config.toml
num_hidden_layers = 10
hidden_size = 160
n_experts = 128
experts_per_token = 6
d_expert = 64
d_shared_expert = 64
hidden_act = "squared_relu"
moe_layers = [0, 1, 2, 3, 4, 5, 6, 7, 8, 9]
router_score = "sigmoid"
normalize_top_k = true
routed_scale = 1.0
balance_loss = 0.0191
balance_bias = false
n_groups = 4
groups_per_token = 1
init_std_router = 0.00798
lr_router = 0.00137
num_attention_heads = 5
num_key_value_heads = 5
head_dim = 32
vocab_size = 8192
norm = "layernorm"
norm_place = "pre"
norm_eps = 1e-05
positions = "rope"
rope_theta = 10000.0
rope_fraction = 0.5
qk_norm = false
attn_scale = 0.177
tie_word_embeddings = false
parallel_block = false
init = "normal"
init_std_qkv = 0.0431
init_std_o = 0.0536
init_std_up = 0.0617
init_std_down = 0.0617
optimizer = "muon_variant"
learning_rate = 0.0074
lr_mult_up = 1.05
beta1 = 0.95
lr_head = 0.00903
max_grad_norm = 1.0
warmup_steps = 200
schedule = "wsd"
decay_fraction = 1.0
decay_shape = "sqrt"
final_lr_fraction = 0.1
batch_tokens = 65536
max_seq_len = 512
doc_mask = false
train_tokens = 439800000
max_steps = 6711
dataset = "wikipedia_en"
Below are experts of layer 6 (counted from 0) of a mixture-of-experts language model. Rows are named router (the router's row for the expert) and show model dimensions 0-159. Each number is 128 + 24 x the weight over its row's rms, rounded and kept within 0 to 255. Numbers have three digits each.
After each expert's rows: a language model's description of what the expert responds to. This comes from a sample of Wikipedia text that the model never trained on.

# expert 29
router:157148112132118142126095146132075106143098091154155118101173121100127081093096135132153149173164117143163108103140136151122103140171134173141137086125134112137142121093142123099104121133112124154127152174110151125136114142108087114119140141154111064154113139123188076112077130141106113147078111163107169155158148108153143115129138144141142140131113115107102157144157175119121109144130124161102146125151119122120136115095136097096093105142154127157157148121106154104115141169114133
Description: Names and titles. First names and titles directly before a person's name, such as Arthur, Fred, President, composer, coach; also pieces inside foreign names.

# expert 2
router:124128136145084130067129120153103101180106184128117152109122120044137128071085124116141106155127142102145126115112099172126144148122151138161149092114144148172155117108176116106100131109137157153148143138114141109112164142141097148159098100132117081121130118112142086100100098137130125145111120146112149144149113133154104127090144147131101110109090111120137154130123159152151140154136145155118137145128165139098121149139144109105096166114159120117097176143094094107147139150116142
Description: Word-start fragments. First pieces of rare or compound words, often in species and genus names, such as bu, Pi, Fo, plus table pipes.

# expert 40
router:116094163142121110080116140120124073151124178145156124119132126085152120147086125118135121153128116175129076120127138157161100095129132137137135143116160123153143146148162150137127100099100122165105143121146110087141173163165117135115094130128158079152143055132150105084103111130116120163116115127112128144177148122125117138104131138110108109127113109128121152105110115135156170168150123133113134135143102161128169068087123102138106153140108114087133181140096133098121134123115147
Description: Word-initial fragments. First pieces of split words, such as counter, alter, inter, s in sighted, plus opening brackets and quotation marks.

# expert 56
router:126098145163117116122136143134158103166155152126121151108103115119169117118097158138156098126127157085058131137158109130152118140117135113163132138134146133155153105132155147113128108132118116146118161161147112127153161180121116097152102126145120088139126113128164114104106097108105120130145098084130108158146129100116144114105102135149075098144060110121135134140120139136112165131167100125133117104167149113121069138121133092087082149136198134147149156136154158105135118138076133
Description: Heading marks and modifiers. The = signs of section headings, plus determiners and time or origin adjectives before nouns, such as the, early, ancient, Italian.

# expert 14
router:141156112153132106111124151131122079141144086138185127108125098096155115104151143121133103148155093105176073136105144144105125094143127150135090150144145112096183121105122151116119132094133157148102161188123134113148129146122110119139147139111139090153130097152177085117094141111103111149097096145143166161160110103143122145106139157113121124140113115093148134094125159139189143104127164142128130110130150081125113108077111143106110140115116113122137145138113110172130122181123155
Description: Romance and foreign places. Country, city and club names, mostly Spanish, Portuguese and Italian, in sports results and tables, such as Spain, Brazil, Rio, Real.

# expert 47
router:123116125180123092106096127150160092155161106145121170125108100109178093082147168116135104149149137155185094142145124136146085101100132133159119104119119084122142108071118117140164131123138144178140124163158135127115147141138099141168127100145151116143127120138136127124090115128116094142110092191157170135157134122094107137100135152149109124136092129107147104095118160152148123096113130157124124081148147121153129099099160126095080149141139123122120152135122123091149120159123137
Description: Dates, table abbreviations. Month names, capital-letter abbreviations and name-initial pieces in sports result tables and lists, such as February, GT, Z(wolle), V(f)L.

# expert 36
router:120131109134092167109129125153121113166158103159115131115107074118131122090110144132166115147156158117132125110133113129148104118123144135142135078107172135150161139109165168133120128070162148138082172140138136108128178146136120151146085128117101122152135149154132086127101087122124121130100079152121112137130146128160119107117137129115128107111105127102122148162069152115126118175133107118089194170136114120116107122105125167135085176121190097140129150123116128109106128153128140
Description: Biography opening words. Opening pieces of biography lead sentences and names after article titles, such as No-rwegian, I-rish, (born, plus family terms.

# expert 57
router:179105122150109118127101139163147085165097135157100114106138107067138087118154131130128099141122102122112138119116102174144100126099108156146102104129146115098155138097138145113123137127144153137131162131126132141121208167131122107129126139130154116148149102163140104107123134129089117132153117118123094101117121130135158162088128161126107087111123118137150095119090106147093129142179130143100130110134122144108127111163125064169118180098146094094114156125123164092156147161115160
Description: Punctuation in structured data. Colons, semicolons, parentheses and line breaks in lists and infoboxes, especially Coordinates: before degrees, also time colons like 1:59.

# expert 43
router:125120149143101130087080146116142100157151149126138133107134133118141091135122158114128045142125173140112132125131106138172075126134116161147120110139141129136142139107167148135126157117127183174095118137163124091157123115139096110133128115146087114141162086126157143131092129128103147126150106130139162133198122126166124089113134115109062108138123126148116106084118140157145111145125105152143150100130125129150141102092160126122075111106116111106135165076112143144148164148137143
Description: Mid-word pieces, auxiliaries. Inner pieces of long words like emb-ez-zlement, ap-olog-ized, fo-ss-il, plural nouns such as objects and trees, and was, is, been.

# expert 1
router:122118155179110149090135157122120118139156092128152129075130100101143080100117111141143095169180118149140156156130134112199087115171141183144112151113138095098150124105104139113143145119154124148121159180072122154121135145119101105133102139098143084103095141153162153095110177092124124108109107122141156161170118128095161130095117128142136129100119112134127109129149118134145136103161141130113167105115129106143113102133145109090102116126145107128122136119096106107113123155103139
Description: Name word-piece continuations. Middle and final pieces of proper names, often in sports results and military text, such as Kaarl-o, Valent-in, Mil-wa-ukee.

# expert 51
router:129121093150127126107120138143118101153126072144133102094143093080145092101120133128153130183143128171136139127112117125124092105143142161151131103103153120146149129100108112116141139107125123175113186183101145125129131152127085103120092127119148120133099133135179132121078119127088142166111119146114155159176152110139131128120112140155160138131122103110122127130139145148146091101151133178114148131121161117117110116089135100096073127153169069146146147155138150127110128190119106
Description: Person name endings. Inner and final pieces of personal names, often foreign, e.g. Jo-Wilfr-ied, Natá-lie, Bar-ron, plus first names Billy, Mike, Ryan.

# expert 27
router:095109105149127146109103158134126078147102120136120132095140100111153094102129111108125132175129100172143105111131166183143097145110142155112110141117148137109162127089141143103142136122071134150122119126137112100129165123132100137104095106097156122102132153158193126135111130139085130106119112148126174153144121153128099119138110131135128129163110125105122134110102139092147137142186085187086139137159157106093132104113152132091103140107166102125133151127119149065127156168134140
Description: Name and title pieces. Word-initial pieces of names, song titles and foreign words after short prefixes, e.g. Hi-p hop, Hide-f-umi, Sch-arn-horst; also Japanese characters.

# expert 60
router:131140162141131153086149149147128070148156136118155138106134091089127139117121119081161136187138160121118109143110115153137111119139093141163125090159138117131118119098148122097153103096128115151115131152113148116137126125153105128168116123140150103088114086130154104089083102092113113160118095165140141167144122125138145137094149119123130110113088133118148113129147157138130110152137128159116153160142161167122127114087145154088082145122187092113134155130140100072143097182108139
Description: Regional place onsets. Opening letters of Asian and European place, people and language names after of or a hyphen, like B-hutan, Ib-erian, H-ung-ary.

# expert 31
router:157104164148130138116146135143110103155138125121177163102163139119134087100138135118117129136151128103121108129136084134141112155102134134168125150097134131098168102119165159099099127104126153107131147132120113135172151131109099104145090125119134070126182112122142096133103118132116120136125077144117179160185117115129115130105171125145101117077115117107101139102138136158102146109159101129149126092147155100172138101107151116068117159153130120133104174101102143081132140164115153
Description: Adjective-forming suffixes. Adjective suffix pieces such as -tic, -ical, -ronic, -ric, -ern, completing words like romantic, geometric, postmodern, often in music or culture articles.

# expert 7
router:174101118143149161119122121105105121165155101138169163090154091094137124134159120108113101173133125113114128128181082119155120125130135183134128137083160125115167145128122111116122148150118158161116132158089107128130119118147120116133106148148111104090140126143135075104085165135127121149126073166085155132131148157164140107104111108140091138144106149104157134120093120158131121131129140163122169116122143122140087093099126081114093140103138086138098160117130126124126178168143135
Description: Mid-word Latin-style pieces. Vowel-ending inner word pieces like -pa-, -ita-, -uta-, -ema-, plus country names such as Brazil, Serbia, Peru.

# expert 63
router:109101144143157123092143146136131117151148120095121146104100109105154096116139121162126110144124139146077142143126137102144129106146120111142150107090171127112183123155152150120151125130131135167102141130134122147148139147120116111116102148124158099123131098099170121132109085104097130119118077131153101157170167106143104116128112124124104112144122107147122116146106102143139097113156103166136170131171128122113101127144136089086082192127205083132129172093160162125108107148086127
Description: Determiners and table row starts. Row-starting pipe symbols in tables, possessives and articles the, her, their, a, and inner pieces like la-rgely, be-ha-ving.

# expert 50
router:120129139131160136101086133138084089140114125138165140111122086088149123107115144102155105157170089113145120099093122136125115102141123106131105114133144142140135088105160143082142142137115119141105173145142116112158117168142126121139134119118112076130104122111146104120122122110122146131122121102083179175196146120136107101115167145158131115131095133132138149118120157180158142109154152140128098120109151122174084155098134143098109167181128090144118138184119137131150155165106146
Description: Taxonomy infobox terms. Second pieces of Latin taxon names in taxoboxes, such as Dipt-era, Sp-hing-idae, plus labels like Genus, Synonyms, Directed.

# expert 3
router:131148166199136177109140135108138101125131080090159128117166081113152103151097125137138122182148126152136123085141160133153128137141105157145104108127166159138151122093116108135081178142120123160110135139088124126136130159119134100150090145110121115049100153142134102112101115111124162144098146103130136165161141098149117115114126123135125117125111137116118126103115141133144095125171111156112131149119147097104094097100155143095120146137143089123070141128139109136118158170102135
Description: Mid-word name pieces. Middle syllables of foreign place and personal names, plus pronoun It/it, digits in tables, and village/town, e.g. Cha-min-ade, Mahara-sh-tra.

# expert 28
router:126131166171142130130098135132153103133179109135142166098173075086156129095102148109122099138140096163147122132129122162137085132141098163122139118130107120095139119118149125108116166114129155181126140143136096121124162130158134133176105131133137090141130113134125131162090101145131103136117169130122145141175122154139155123116112116132094111117129119175118106077139148153150127122150136137111111055129117131124132079119127065115100151099152115151095176153089115118139176113123130
Description: Table cell separators. Pipe separators between numeric cells in sports and election tables, plus decimal points and units like minutes, km.

# expert 32
router:164115097123144122085139147157118086135126108149186134080127106089119122081150168121149130162141098131176059133114172132166111133130144148139115132108123095159173131104143130118124103096088162154132128144103142149136108129179111122127119151135111075134126144144146135093094130102097132132124086160121152163183123139122134126073153167130103117104130140106127136143121138146133097110171142147108135132158118147117081138117142134105112138128117122114144169117110104124091113161132170
Description: Metre unit and fragments. The unit m or cm after a measurement, plural nouns such as photo(s), troops, and pieces of Greek or Cyrillic words.

# expert 61
router:154103154155093092117101139133105111118121143141144129082126076114104126123115108126162113142148108170120100116141175161145122079125118167128111099126127130107174135145196188116110111113137151134147145101145126151167140146115126111132108127160129085137147094155162117091119146132085101164132118136117166172151155082130119088095124159125071125112103104101136144102118095126160160125166122145120127138177139140108136121118128143129108131146122133124141165115103100114140110156093171
Description: Verb starts, opening brackets. Opening parentheses and quotes before names, and first pieces of verbs such as un-animously, super-sede, rec-over, turned, produced.

# expert 5
router:155120096173130156100110104146116130169125125149119137111144087076152100151163127150134096180142139102117124095108104155149121110148123135142114102086150141084184115146128137088177131128130153155102156162076137139140148149121108081103119158140126120153108113133169083102103154119114136149095089123127150160142179151150136120112150097134118122131098124080126145116089121102127175116138129170119136098119130151103148121097148111101083141133146093138119155132123110122134146169121129
Description: Foreign name syllables. Vowel-final syllables inside non-English proper names, mostly places, such as -ta, -na, -ia, -ca; also country names like Brazil, Serbia.

# expert 12
router:133125132140113185121147119152114100176144105095128136094140095134158105107130114147163108146165103088133110124168092170151130148143112166163119135132133095129148121085117100125095098118152135133092123141102078127136151182109138112123153131154101102102166114126160105101103111143136119129089089123084134116140101123101181140133133143103111122129056149117138121075133144137141144152138105174117164153109145145132099117109181108149107142157136126140131152149144131099147128130109168
Description: Capitalized heading words. Capitalized first words of names, infobox labels and section headings, such as Born:, University of, History, Saint, Holy-head.